Weights of a small mixture-of-experts language model, trained from scratch on English Wikipedia: width 128.
Below are experts of layer 5 (counted from 0) of a mixture-of-experts language model. Rows are named router (the router's row for the expert), gate (a neuron's input weights, with its number), up (a neuron's input weights, with its number) and show model dimensions 0-127. Each number is 50 + 12 x the weight over its row's rms, rounded and kept within 0 to 99.
Before each expert's rows: a language model's description of what the expert responds to. This comes from a sample of Wikipedia text that the model never trained on.

# expert 2
Surname word pieces
router:39 47 56 47 52 45 27 49 71 52 41 54 52 61 74 52 54 54 48 81 52 69 40 39 64 48 44 39 34 53 32 55 41 39 33 44 32 43 50 40 42 31 38 40 59 37 42 65 59 50 51 40 58 41 70 44 45 45 71 42 61 40 35 52 67 36 29 32 43 28 50 47 49 47 49 66 35 70 58 59 33 43 64 46 54 57 57 60 56 80 52 47 60 59 52 56 25 53 44 62 53 25 49 28 51 43 44 55 46 41 39 41 44 60 28 63 38 38 57 69 43 29 36 55 60 49 74 44
gate2:60 55 53 51 49 39 42 48 44 75 60 70 27 63 60 27 59 42 59 68 56 54 35 55 63 63 57 39 51 79 50 44 47 42 69 59 66 47 40 57 49 54 66 56 66 51 61 51 33 48 61 61 68 48 44 53 46 54 37 55 33 61 40 51 55 48 59 39 51 36 47 75 47 41 47 65 52 41 47 44 45 47 63 60 62 56 37 47 72 61 53 60 60 37 79 74 30 78 35 75 50 38 71 52 48 57 46 53 33 41 54 64 36 43 55 60 53 42 51 21 46 48 35 46 42 26 54 49
up2:38 76 59 37 67 59 48 37 39 35 45 31 32 70 54 55 59 51 57 50 50 77 60 60 42 69 48 61 54 58 42 68 55 26 71 50 54 50 57 73 57 52 58 67 28 44 58 40 18 36 60 64 52 66 65 58 50 35 42 52 54 37 50 50 42 54 79 18 45 63 60 45 53 42 48 31 65 51 40 53 53 56 49 56 60 46 47 47 56 75 63 56 45 44 58 48 34 36 57 59 52 45 37 47 30 45 41 61 47 55 52 72 48 63 70 54 29 60 40 60 39 46 35 54 44 57 52 42
gate3:61 54 58 52 72 47 37 64 61 63 63 52 57 25 40 50 70 54 56 39 54 43 61 61 53 60 40 59 45 50 61 68 65 51 58 50 41 61 47 44 58 53 48 36 42 43 39 53 46 56 57 50 51 47 62 55 39 33 47 51 39 66 49 41 58 60 43 44 63 69 57 31 65 55 44 40 16 27 49 34 36 29 55 33 39 76 47 70 50 56 62 56 36 63 45 40 55 45 60 55 77 55 53 60 31 30 60 48 61 61 51 32 62 34 50 54 51 17 16 53 70 40 49 45 53 52 65 42
up3:64 54 42 56 62 40 51 47 76 56 43 61 31 51 44 54 55 32 55 61 34 40 39 59 50 61 68 27 49 74 63 25 61 59 58 42 40 42 63 42 53 48 67 61 50 49 63 41 66 50 36 51 61 64 47 66 79 66 59 48 28 47 70 62 33 63 60 56 32 51 47 59 58 40 52 75 56 19 45 62 37 41 61 63 68 40 54 35 44 54 43 44 52 56 53 47 38 46 44 61 50 40 37 53 55 52 46 44 64 56 49 51 30 59 33 32 55 38 54 47 44 84 47 40 59 60 50 29
gate4:52 46 43 67 67 33 75 26 34 66 26 47 34 65 53 33 34 59 41 43 71 61 23 53 46 45 51 56 46 51 61 52 36 33 45 45 43 44 72 44 67 44 34 43 46 45 46 74 54 54 49 32 48 38 52 45 39 47 45 27 23 55 48 25 63 38 54 34 67 62 68 44 40 59 58 56 50 61 43 48 60 51 56 42 36 42 23 64 64 33 55 35 42 50 44 55 61 37 30 59 39 58 62 55 51 58 24 49 34 51 56 53 40 54 52 51 45 49 61 38 43 52 66 65 42 46 47 43
up4:54 57 41 54 54 76 43 60 54 30 50 57 53 73 22 63 48 49 44 47 41 42 66 57 46 39 49 38 53 68 36 54 57 56 35 57 66 52 51 57 42 66 37 95 55 49 46 53 56 31 55 68 23 38 42 37 66 56 29 46 72 60 35 53 55 67 36 68 53 53 31 62 37 63 52 54 30 57 47 52 40 61 61 56 49 58 48 59 45 64 41 58 49 63 63 40 56 40 72 60 49 47 44 44 67 50 41 42 50 59 38 49 56 42 49 49 70 75 57 21 54 50 42 39 34 59 55 51
gate5:56 57 55 68 49 46 57 59 39 38 64 55 48 45 52 39 57 62 66 33 47 66 57 43 29 48 66 51 44 47 40 47 60 52 42 27 43 36 48 53 63 45 61 42 47 42 40 51 40 58 47 33 31 53 58 27 55 21 40 48 45 61 41 66 69 78 58 60 53 34 64 70 40 52 27 39 47 51 67 40 31 50 34 40 42 51 47 47 67 54 64 69 59 48 71 47 66 29 32 49 68 59 40 37 60 30 42 48 48 47 50 36 41 35 40 56 42 66 53 23 59 67 36 56 70 63 60 44
up5:55 44 46 51 30 55 39 38 77 49 40 42 33 39 55 63 60 45 39 52 62 52 63 69 48 53 26 63 75 53 49 39 33 57 44 66 45 49 45 56 47 55 64 35 53 44 49 42 43 44 46 30 68 40 55 31 32 50 56 50 81 67 62 50 58 60 44 61 37 63 75 48 53 48 43 21 54 67 36 49 49 45 48 47 72 73 52 60 46 86 44 55 70 66 66 38 66 50 43 52 44 46 30 43 67 48 72 51 37 34 55 38 50 51 52 48 51 37 72 46 59 52 51 51 44 51 63 49
gate6:57 31 64 59 44 47 31 39 46 34 39 34 32 22 48 53 51 56 51 36 60 40 42 29 45 30 70 23 48 42 62 46 41 44 61 38 43 35 54 53 67 31 54 36 50 50 53 55 41 67 33 78 53 55 62 52 59 34 67 43 34 29 60 26 50 47 44 44 50 61 51 56 48 55 63 52 47 53 49 38 39 49 55 39 51 30 43 48 44 46 51 80 37 29 49 57 64 61 64 50 57 70 57 40 46 52 68 53 44 38 46 57 59 56 64 48 26 40 25 49 31 62 44 71 58 40 54 52
up6:51 62 49 38 34 41 51 43 52 39 36 46 68 44 78 53 38 59 38 49 53 56 50 54 66 65 46 30 40 57 26 40 53 49 56 59 46 37 40 61 31 57 51 63 63 59 38 72 53 44 41 59 74 47 57 47 48 57 29 63 40 49 50 71 62 61 49 62 55 48 29 45 48 52 48 69 63 62 49 34 42 51 42 26 37 40 41 59 56 56 51 54 85 43 40 37 57 16 67 18 61 59 40 24 41 43 48 46 34 48 50 53 49 55 43 40 63 28 58 49 40 66 45 62 40 42 49 55
gate7:70 61 48 68 30 48 64 52 36 67 46 45 31 55 56 52 50 49 60 48 60 57 42 47 58 48 61 53 51 54 61 36 33 50 53 56 45 70 34 53 68 56 54 45 52 24 53 60 52 34 42 55 61 64 31 30 58 51 55 42 50 43 50 45 44 69 35 18 54 54 33 43 56 45 57 36 54 68 62 79 62 68 32 40 54 61 43 44 56 83 50 66 39 51 52 28 51 54 57 26 31 45 30 57 53 36 56 59 73 43 44 49 62 71 53 50 61 27 42 57 40 70 49 41 55 54 55 49
up7:59 13 60 47 48 51 40 65 30 45 56 44 56 52 53 47 72 60 42 30 56 35 61 57 56 46 47 44 48 45 66 18 42 40 51 28 49 31 48 62 49 38 50 36 65 57 50 38 62 53 52 67 41 66 66 53 29 48 28 47 33 56 27 37 72 41 51 57 39 52 42 22 50 39 63 44 34 49 65 44 56 47 59 44 58 48 54 67 58 65 42 50 48 64 58 56 45 74 66 58 47 59 44 36 21 38 44 48 51 41 40 42 44 37 45 46 44 56 25 50 42 59 44 48 53 38 71 33
gate8:53 57 36 39 67 32 48 55 30 42 49 58 56 29 45 53 48 82 63 63 70 46 50 41 48 42 42 57 70 37 61 58 66 67 56 50 65 51 45 22 24 74 62 55 57 41 61 40 61 46 40 43 43 62 54 81 46 27 55 55 40 57 51 43 50 47 47 32 41 29 53 43 52 46 32 54 22 47 21 36 49 30 51 51 38 55 46 48 60 59 54 37 56 39 52 45 51 56 55 40 48 47 35 44 68 40 56 41 59 37 38 69 65 29 37 43 56 31 49 46 41 58 58 65 54 49 57 57
up8:44 46 33 45 55 58 46 42 45 65 56 45 30 78 54 69 65 56 31 55 45 63 47 47 18 70 55 46 35 40 35 54 77 44 46 55 23 33 38 59 24 49 22 33 59 55 47 42 64 54 53 51 47 39 39 46 39 52 46 51 31 50 42 43 57 44 57 54 56 52 50 55 32 48 51 61 80 51 50 35 40 71 52 49 49 48 63 53 60 38 46 61 67 66 43 51 47 72 50 60 43 61 50 45 52 31 52 34 32 42 47 20 54 46 65 44 37 53 53 51 76 49 45 26 53 55 62 47
gate9:51 65 40 32 37 32 37 48 54 28 58 48 33 52 76 67 46 56 56 55 48 67 35 69 53 59 58 60 61 60 50 48 59 56 44 63 49 35 47 54 45 57 29 37 55 53 50 55 56 59 74 42 51 36 58 62 59 58 42 63 32 59 64 43 49 47 56 46 56 48 54 46 61 46 47 25 54 47 32 71 46 42 51 45 62 61 31 57 45 65 55 52 06 68 54 30 76 53 54 57 18 48 42 48 52 29 45 53 43 43 23 39 54 59 32 43 54 36 62 48 55 45 30 57 58 48 60 45
up9:52 51 55 61 45 51 60 37 36 56 45 75 38 62 82 56 43 83 34 41 67 35 63 58 63 57 48 35 46 51 56 50 33 54 58 38 44 84 35 42 46 57 56 36 60 33 51 47 47 56 35 67 47 52 21 55 47 51 46 39 54 58 31 57 42 61 37 46 41 46 53 48 60 35 54 69 56 63 56 57 64 68 53 38 66 50 34 42 60 45 66 36 65 45 55 75 32 46 49 54 34 54 42 57 48 41 56 15 60 42 57 37 46 33 40 61 57 62 65 56 58 49 45 54 46 49 28 53
gate10:56 33 59 48 56 55 50 38 66 53 52 58 24 59 49 19 28 55 39 58 26 53 31 57 47 44 42 49 55 58 55 44 69 52 60 51 62 39 49 44 44 33 57 31 64 51 39 67 50 43 78 44 53 82 52 35 62 39 41 55 40 44 54 29 58 40 53 41 58 37 62 43 63 50 40 54 48 30 24 37 46 23 36 39 51 56 67 61 82 60 59 68 58 56 70 62 50 63 50 54 43 61 45 57 58 59 60 48 31 41 45 46 41 46 47 48 44 49 57 48 70 41 43 38 67 58 59 66
up10:59 58 57 41 58 48 51 56 59 74 63 28 57 38 46 71 62 39 62 69 38 56 58 26 51 41 58 58 37 55 34 45 23 36 53 63 36 62 50 50 48 13 51 69 48 59 49 62 30 48 30 63 27 53 45 49 58 67 50 56 39 61 43 45 63 46 59 74 46 50 59 39 52 56 55 34 26 40 44 49 32 55 71 51 47 50 31 54 59 61 39 48 41 50 60 42 63 43 58 40 58 54 37 42 42 28 65 67 31 50 53 61 67 45 46 47 57 62 40 57 43 35 60 59 65 49 23 48
gate11:70 58 44 48 47 45 59 49 51 65 54 33 35 40 67 28 22 51 47 43 27 55 71 39 54 54 66 64 32 73 55 52 53 46 74 62 34 70 61 32 54 53 60 71 62 20 42 40 56 37 52 47 48 50 41 41 77 51 42 61 36 41 65 49 48 46 36 52 58 31 56 50 47 45 51 73 63 59 59 53 61 70 32 59 42 49 46 37 67 43 66 51 28 41 44 71 42 61 39 42 60 42 61 48 57 48 36 40 62 38 67 43 66 56 31 63 57 48 59 52 39 38 55 46 48 63 48 49
up11:57 56 72 54 46 27 50 50 25 57 64 35 39 42 48 55 51 54 43 50 59 62 60 61 39 65 55 65 92 43 57 29 44 28 48 47 56 58 76 39 45 45 54 36 65 34 31 51 55 46 62 51 35 50 73 47 57 54 45 31 48 44 33 38 46 43 43 52 43 58 32 57 43 62 52 47 55 45 61 78 59 52 60 50 50 38 41 58 48 55 75 60 54 41 44 27 46 35 51 45 60 42 47 26 32 25 39 63 46 44 62 61 48 52 36 50 63 69 43 45 57 75 58 60 41 56 59 42
gate12:31 46 55 33 54 74 50 63 64 45 50 52 51 56 47 70 37 48 42 53 57 31 62 58 40 55 27 37 46 63 66 53 40 55 84 63 42 51 26 50 49 33 54 29 42 49 33 51 52 48 30 53 43 61 41 48 27 45 62 44 36 55 36 60 44 51 50 45 61 63 47 37 48 36 37 51 57 63 63 42 80 46 60 67 53 67 63 46 46 44 44 28 64 51 58 57 47 49 79 32 45 32 64 54 45 51 50 40 56 34 70 26 53 67 60 64 61 53 33 49 65 40 56 52 50 30 57 52
up12:61 61 55 50 45 45 56 61 52 63 34 36 58 49 55 28 54 59 35 56 56 53 44 28 58 61 34 40 43 42 44 33 33 46 46 53 34 55 48 70 29 60 58 55 63 61 50 41 48 34 49 41 51 49 60 39 60 38 45 51 56 34 79 76 33 52 69 40 45 42 38 46 51 67 82 48 69 42 57 67 48 73 54 35 49 44 64 59 50 39 43 67 50 41 60 44 58 42 79 54 55 44 30 24 56 30 56 34 52 36 59 42 43 23 53 43 51 64 45 49 56 66 43 47 62 56 38 34
gate13:40 53 40 59 53 64 56 74 56 59 61 53 53 61 69 52 34 50 60 41 57 69 31 63 38 61 49 68 59 55 58 46 41 33 52 41 46 68 60 59 59 64 50 84 35 60 55 46 56 43 74 66 61 44 50 69 62 39 51 39 31 40 57 60 60 29 58 46 44 48 56 64 58 50 41 65 60 43 51 44 68 27 42 63 54 47 46 73 47 64 44 47 59 52 37 55 42 60 24 53 62 31 33 30 40 61 49 57 70 47 33 63 52 56 31 59 54 41 36 35 39 32 53 34 66 53 69 46
up13:53 68 64 45 29 36 72 46 54 43 40 52 58 60 39 45 66 66 41 55 61 35 63 55 66 39 49 56 70 38 70 43 66 69 38 56 30 44 57 40 50 38 51 51 66 49 63 49 53 48 43 11 53 33 48 58 44 44 51 47 46 50 33 64 39 42 52 53 35 42 62 66 59 38 55 52 67 37 44 40 37 42 51 66 67 39 55 55 49 31 57 54 68 40 70 68 28 36 41 64 57 61 59 54 36 48 40 46 44 64 23 62 44 49 49 68 33 52 56 34 28 54 25 64 50 53 53 58
gate14:42 59 54 46 38 59 52 39 63 35 45 73 29 68 47 45 30 61 41 41 47 56 22 57 28 37 34 49 53 44 56 58 64 50 38 43 46 43 32 32 37 77 44 46 56 49 40 60 46 64 64 63 34 49 38 38 36 56 41 56 83 73 65 46 47 42 54 55 37 61 37 43 65 39 37 81 40 34 56 51 58 42 52 57 41 30 49 34 46 55 57 55 65 45 58 34 32 53 50 35 48 50 58 37 46 64 49 51 71 65 65 57 55 76 50 46 50 50 52 63 30 37 52 31 53 53 45 49
up14:57 53 67 38 48 32 51 39 31 47 54 39 52 55 62 38 40 48 41 42 60 54 73 41 60 37 46 38 46 57 65 46 57 70 27 48 53 48 46 50 51 46 66 42 41 69 20 54 33 59 54 54 55 17 63 39 49 31 51 57 48 39 61 37 60 50 69 39 42 42 58 48 54 61 38 05 59 65 44 51 24 81 63 52 42 31 44 58 50 49 72 56 59 49 55 48 39 39 47 39 58 61 44 56 59 33 51 45 71 42 28 63 51 32 61 51 39 58 49 51 42 45 50 39 49 42 40 48
gate15:34 33 58 54 42 63 23 48 68 58 53 59 55 44 55 46 43 51 56 43 30 31 45 79 32 66 46 41 35 53 76 57 67 50 52 54 53 60 62 45 56 61 61 71 70 34 42 38 43 49 40 39 53 41 55 68 40 50 22 50 63 52 47 51 77 61 63 58 67 46 59 48 63 51 41 42 32 50 47 71 65 60 47 53 46 62 51 50 58 61 29 57 58 49 57 44 43 47 45 50 61 31 56 69 48 58 45 62 71 64 73 59 58 43 33 50 54 72 59 45 36 43 41 65 51 63 36 24
up15:47 52 52 58 71 61 64 34 53 47 35 42 69 41 55 44 62 52 53 37 34 66 53 51 61 44 60 57 37 65 59 59 56 36 51 60 49 33 54 61 38 65 51 45 48 31 55 53 59 36 69 58 30 35 46 46 57 52 67 18 34 43 56 55 52 44 64 35 48 56 64 35 38 54 50 59 68 48 36 31 69 49 49 52 57 50 30 63 27 42 33 52 37 26 56 41 33 65 44 66 52 34 37 40 64 58 66 41 42 33 46 36 59 47 63 50 41 37 87 41 61 57 65 41 59 51 60 33
gate16:52 45 60 76 25 62 49 35 35 47 31 31 51 47 46 25 56 41 58 60 45 47 55 35 63 40 42 66 57 61 58 34 67 31 49 25 51 45 34 45 43 49 58 43 55 73 67 50 47 56 56 76 55 60 54 54 42 57 39 34 51 51 70 52 48 52 42 52 52 42 43 19 56 68 36 39 53 66 54 65 40 57 62 81 49 54 38 48 39 60 55 46 44 46 19 63 47 50 60 54 44 43 41 60 31 55 45 40 72 70 48 36 48 44 49 51 57 57 45 57 69 46 56 72 40 40 31 58
up16:32 71 24 28 43 46 43 42 74 46 35 51 57 51 41 41 28 32 64 42 51 51 66 62 48 59 38 46 28 42 36 55 38 52 56 53 50 56 46 31 56 37 37 37 53 70 42 60 66 57 50 46 59 73 44 44 61 59 60 48 33 22 65 64 46 47 56 58 35 57 24 51 53 56 26 69 53 62 62 46 32 68 36 48 64 45 50 44 41 41 53 52 47 43 50 74 53 48 69 61 69 61 35 35 62 58 27 50 39 45 56 51 49 58 34 50 61 49 55 43 39 62 48 35 50 55 36 69
gate17:48 49 47 50 68 13 57 49 39 53 55 62 43 78 53 38 38 57 52 54 39 49 45 45 44 64 46 49 65 59 52 66 43 62 48 51 66 49 52 59 34 53 47 39 63 57 63 55 27 39 48 55 52 59 50 29 44 10 51 50 61 38 48 24 59 57 65 69 53 38 53 68 48 44 41 49 49 42 59 66 79 33 66 64 32 53 48 46 56 63 45 32 77 26 41 68 63 39 51 68 55 43 43 52 31 31 41 39 60 36 50 62 48 48 38 59 47 61 47 65 51 59 42 42 52 58 40 43
up17:32 54 64 43 47 81 51 76 68 53 28 57 45 65 40 54 33 45 42 58 51 34 53 26 42 52 48 69 52 60 60 64 55 48 27 45 56 41 49 49 43 43 38 53 62 54 45 35 52 36 37 43 44 59 60 61 41 47 58 69 36 60 71 53 27 59 45 61 22 56 52 26 57 31 51 39 39 55 34 51 62 49 47 56 64 59 59 24 49 38 70 45 38 56 46 28 39 40 47 50 44 40 53 58 34 71 70 69 48 42 43 55 46 53 55 64 53 65 58 70 56 40 44 50 41 26 63 50
gate18:31 68 20 64 54 40 47 44 57 54 50 53 41 50 21 52 58 34 65 44 35 55 44 31 51 66 49 67 23 54 70 53 38 54 34 43 35 37 52 70 48 46 68 50 66 39 50 46 53 71 46 57 60 72 43 29 63 30 57 42 40 51 45 70 42 50 40 43 71 56 55 34 51 49 67 38 45 65 58 39 72 38 40 66 47 38 47 59 66 44 58 57 47 49 56 64 43 41 58 51 41 36 34 53 57 67 40 42 51 54 71 32 53 53 45 39 74 48 33 44 63 51 42 39 67 61 58 63
up18:70 34 45 60 65 49 60 41 75 42 28 30 71 46 53 33 32 72 40 44 58 71 44 41 50 65 44 33 37 78 61 54 27 54 48 44 51 40 50 37 43 60 40 43 55 73 62 72 43 46 45 54 50 56 48 59 42 37 51 46 28 46 55 54 65 51 55 64 77 56 47 30 51 39 40 61 62 41 58 41 44 38 60 51 59 43 66 44 70 47 54 40 44 65 51 69 53 75 61 64 47 44 34 49 72 63 57 38 38 58 45 52 33 56 39 47 64 64 56 57 51 58 44 44 63 32 59 38
gate19:73 47 37 66 51 71 48 64 46 50 61 35 54 38 35 35 57 58 51 69 38 35 38 56 57 40 43 64 32 53 38 58 55 61 67 50 34 57 48 69 36 48 34 65 69 30 46 31 44 52 54 69 41 42 25 51 22 58 61 48 44 64 31 31 59 61 43 38 48 24 56 39 57 49 45 48 39 43 37 50 72 44 35 60 57 81 49 53 44 55 60 46 42 42 45 51 55 42 54 60 58 73 49 59 49 40 58 42 52 39 58 63 45 47 46 67 32 60 49 23 24 37 52 54 35 59 44 42
up19:32 57 43 43 49 63 39 49 65 51 43 45 36 45 53 51 39 50 50 43 40 64 41 47 45 71 48 57 55 41 69 21 56 61 59 57 33 49 70 48 75 31 54 55 70 48 64 67 75 59 51 44 49 43 46 49 64 59 57 38 42 55 64 50 60 43 56 25 61 41 60 47 52 50 53 48 62 71 51 40 51 36 50 34 53 53 32 64 46 56 47 47 42 40 52 41 78 53 31 52 45 59 74 58 56 28 07 39 54 52 44 51 45 54 61 66 66 33 56 50 63 47 65 61 26 37 35 37
gate20:34 43 45 36 46 74 66 53 52 19 66 51 51 35 69 55 39 54 63 56 34 46 34 47 50 39 50 69 73 44 60 59 41 54 75 55 43 39 56 53 64 43 44 58 68 57 32 39 54 58 59 73 63 78 48 48 46 44 67 47 69 57 34 49 42 22 60 27 52 50 61 58 56 62 32 47 45 49 54 76 53 62 53 70 58 29 58 31 64 54 43 39 25 50 47 47 42 46 45 56 62 44 59 66 58 44 46 41 43 46 50 65 26 36 44 66 57 51 51 39 36 36 50 42 51 57 60 49
up20:55 56 54 58 52 51 43 55 71 64 52 39 44 48 66 70 40 33 55 66 56 50 51 33 43 57 32 33 42 49 38 36 66 43 52 38 51 29 37 50 31 47 60 48 37 61 64 64 30 42 33 33 44 30 36 69 29 50 58 46 31 39 42 78 40 61 46 37 38 50 60 69 61 28 60 66 40 54 53 48 38 63 48 61 70 37 60 33 49 21 63 62 67 50 47 53 53 50 36 47 41 49 45 61 54 69 66 56 59 56 45 20 60 54 67 51 47 45 54 41 36 53 32 51 71 52 56 53
gate21:70 31 52 62 32 55 61 54 26 29 43 59 31 58 63 31 42 57 38 30 51 56 46 39 76 48 45 36 51 51 67 57 57 34 50 26 40 66 36 42 45 42 36 31 63 48 51 55 48 43 52 50 57 61 43 38 37 34 32 47 78 47 24 68 63 45 38 37 51 52 47 26 65 48 62 29 57 52 60 52 63 33 35 49 64 46 67 48 54 73 47 40 41 52 43 46 42 43 60 53 47 45 45 27 52 60 46 33 55 39 61 53 38 50 56 45 44 36 43 46 32 69 34 53 60 38 63 37
up21:38 67 36 42 48 42 43 32 44 46 29 52 40 55 43 51 58 47 49 54 46 38 50 26 57 61 17 46 43 46 40 45 74 44 50 58 30 39 52 51 39 50 45 49 49 47 48 24 58 45 31 61 69 63 65 49 80 43 59 52 42 55 48 52 41 36 59 57 54 52 39 64 61 45 37 61 42 49 43 40 46 51 52 49 62 64 49 37 41 40 83 48 62 56 68 48 52 43 47 43 49 76 64 64 68 41 37 66 47 56 32 43 33 57 29 41 39 46 58 78 55 68 72 31 37 53 43 70
gate22:57 63 55 39 58 53 45 56 47 26 59 41 58 38 72 56 51 55 59 45 43 53 55 57 36 38 38 41 52 49 78 58 45 42 50 39 38 35 48 50 30 47 75 52 59 43 75 72 35 30 55 58 52 65 34 42 44 48 57 68 50 48 59 56 66 63 33 74 61 54 62 69 61 61 81 49 51 51 45 29 53 56 70 62 41 41 55 43 38 42 50 42 56 81 62 42 28 45 53 48 45 34 62 66 48 69 52 69 60 40 49 52 65 42 49 60 52 48 54 71 44 45 29 56 40 72 49 53
up22:60 59 42 52 52 53 52 43 66 57 41 55 44 68 77 26 48 62 44 48 71 37 50 43 43 43 55 61 56 39 39 48 59 29 42 67 62 48 36 49 61 51 47 47 49 61 39 66 42 41 22 35 47 44 70 58 21 63 29 53 31 56 52 70 60 56 64 38 47 76 49 48 50 30 51 61 52 64 38 57 44 66 57 24 51 68 53 40 31 30 37 53 26 59 37 77 37 47 39 58 35 47 51 56 54 41 46 30 64 50 53 32 46 63 30 60 53 52 44 44 47 58 43 54 47 42 50 61
gate23:60 49 59 57 37 43 50 33 54 54 56 63 53 59 50 43 56 52 72 56 53 52 56 45 43 24 56 30 45 53 68 35 46 30 32 31 53 43 45 76 45 46 72 54 54 52 59 33 40 48 45 78 71 42 59 35 42 74 35 53 47 56 41 64 55 58 60 46 39 32 75 73 57 60 77 56 52 59 39 63 57 39 59 39 44 52 34 66 56 50 42 74 40 49 42 69 50 51 36 56 59 29 49 35 37 40 44 60 61 18 61 44 58 42 53 44 62 62 53 59 35 47 56 33 35 49 42 42
up23:56 39 40 53 53 63 53 57 61 74 13 41 42 55 66 67 51 33 42 64 51 40 46 67 60 75 76 56 35 54 52 62 49 55 58 49 32 44 38 38 62 23 35 55 36 42 33 50 41 53 41 24 61 56 49 55 42 53 61 42 45 56 37 51 30 77 61 69 53 56 49 41 60 36 33 65 53 41 63 52 77 50 65 60 54 68 41 32 48 67 38 40 53 49 62 42 47 57 46 54 38 51 49 53 64 42 31 44 68 59 67 57 52 51 60 56 42 61 43 38 60 48 47 60 39 35 44 72
gate24:33 63 55 51 33 55 58 48 59 45 54 53 56 74 36 35 68 44 45 55 61 21 61 36 49 49 40 58 61 58 48 56 52 68 60 36 43 38 48 45 54 49 34 53 57 56 51 66 59 42 25 25 80 40 63 44 50 44 42 36 63 44 57 43 53 33 53 47 68 46 48 53 59 46 45 61 11 32 40 30 70 40 68 51 67 44 47 27 57 51 64 27 65 72 58 40 50 49 43 29 56 48 58 48 59 60 53 37 40 39 45 51 42 48 51 58 50 52 55 69 60 45 45 59 48 56 28 26
up24:62 43 40 51 58 49 59 60 65 61 40 58 41 30 56 60 37 44 27 51 22 38 66 53 49 56 66 55 58 70 50 52 53 55 51 68 43 43 59 36 54 27 66 57 49 56 41 33 43 58 49 49 41 57 52 32 39 62 52 59 59 45 45 58 55 49 56 49 16 30 69 63 37 39 56 47 61 41 60 37 47 47 41 75 69 33 54 43 32 56 37 41 57 60 52 56 30 46 47 65 42 32 45 40 43 40 73 44 65 60 43 69 72 21 41 62 71 62 66 51 43 47 33 63 48 38 58 59
gate25:49 41 71 46 68 46 56 57 36 40 63 52 50 36 53 38 63 60 87 57 40 64 59 64 64 35 62 34 61 44 48 58 32 60 41 53 51 47 38 57 38 55 61 34 50 45 61 42 56 70 47 45 41 44 37 33 56 36 91 63 59 59 59 67 65 65 66 56 40 47 33 60 47 45 28 52 53 43 49 39 37 47 39 33 57 64 33 49 40 54 36 37 60 42 60 66 52 75 38 40 48 49 53 36 36 30 42 39 52 42 46 40 52 50 38 31 56 41 52 48 31 35 58 38 51 34 50 69
up25:47 53 54 82 48 68 44 29 24 44 42 61 47 48 62 57 29 60 42 56 32 35 50 32 35 58 61 55 31 49 39 52 62 54 54 52 49 44 44 64 35 53 32 62 48 53 46 50 34 41 40 55 58 53 35 46 41 48 34 71 57 55 55 28 48 20 55 50 64 37 51 62 52 55 61 47 70 56 51 39 67 51 57 59 44 71 39 33 49 54 61 67 63 62 71 37 42 54 51 57 66 64 57 26 68 55 52 47 47 44 63 71 44 56 52 75 57 35 52 61 79 31 44 49 40 44 43 53
gate26:56 49 51 33 72 20 50 62 66 80 68 34 32 62 50 55 55 50 45 45 55 45 67 55 63 49 62 29 55 50 41 42 58 42 37 68 56 68 40 48 64 37 44 54 26 43 44 55 47 62 38 16 38 50 45 38 59 63 46 40 48 41 43 47 66 57 39 60 50 50 45 28 45 61 45 49 50 33 34 50 53 62 53 25 40 44 48 57 57 63 36 54 40 59 47 51 23 77 65 38 60 41 60 54 42 51 55 36 59 48 52 34 32 53 39 52 50 69 45 44 41 35 41 51 55 24 32 66
up26:70 24 62 56 42 66 57 28 60 30 34 61 60 46 55 54 50 41 76 37 44 52 28 70 54 50 53 55 82 59 45 59 61 39 41 37 52 50 55 40 47 34 42 42 54 50 64 61 44 38 50 54 48 46 53 35 30 46 52 44 44 40 45 60 27 51 75 74 32 61 43 66 53 55 51 48 78 41 54 40 59 48 58 61 38 50 53 57 44 49 62 76 56 45 63 59 44 31 44 47 62 48 36 44 47 50 32 67 35 40 42 48 63 83 41 47 48 55 45 59 33 54 42 66 29 56 40 51
gate27:57 46 44 46 54 16 59 44 50 71 58 46 46 55 72 48 35 48 58 54 32 60 38 45 80 54 46 62 44 57 55 50 24 62 43 55 61 53 36 58 30 43 25 24 62 59 57 41 53 63 46 35 28 43 65 48 37 50 50 44 45 37 37 53 61 66 47 39 64 47 51 51 58 50 33 46 56 36 61 59 49 53 55 66 59 51 48 61 34 60 42 42 64 55 39 68 34 52 52 69 57 46 58 30 37 32 51 71 45 43 64 38 38 44 56 46 50 46 41 24 38 50 22 37 62 54 31 31
up27:48 34 52 35 55 58 60 51 58 72 49 54 35 58 69 57 47 68 56 74 29 51 53 66 51 29 39 62 52 44 40 49 60 40 43 36 45 50 50 36 44 54 75 54 41 42 48 53 59 27 57 60 49 54 36 42 50 55 53 40 49 57 59 42 35 20 52 43 58 40 56 38 53 37 21 40 33 43 70 48 50 43 40 56 51 88 50 60 32 27 54 69 49 45 57 46 68 58 43 40 50 45 39 80 58 44 40 38 48 58 46 66 60 33 26 40 29 37 47 42 64 47 62 47 58 47 33 46
gate28:42 35 43 45 54 60 39 52 38 52 49 36 37 60 74 58 47 56 47 46 64 46 44 66 55 27 42 49 36 44 56 38 58 57 59 51 34 55 59 73 60 29 49 41 62 60 43 46 55 58 49 61 50 58 73 46 56 35 59 46 52 35 43 53 67 52 66 74 61 33 56 33 48 64 49 76 45 69 67 43 57 52 38 61 30 30 31 61 38 41 37 58 52 66 39 43 43 29 41 47 67 25 43 46 63 17 43 62 62 60 62 48 52 65 39 70 54 64 53 50 44 50 57 64 31 32 58 44
up28:37 63 39 50 35 44 42 45 45 27 62 57 62 35 66 49 45 65 52 57 22 35 54 27 50 78 54 36 46 45 49 56 68 49 62 49 48 55 31 39 69 49 43 34 30 38 48 47 52 64 53 49 50 49 44 67 78 73 47 33 49 28 63 53 28 58 49 53 37 64 42 46 45 69 26 58 51 55 63 49 46 53 59 40 51 43 55 32 60 76 50 66 53 66 29 59 42 62 56 44 28 51 50 59 37 50 48 64 40 73 66 66 51 49 50 43 63 50 60 36 67 39 50 46 51 43 37 37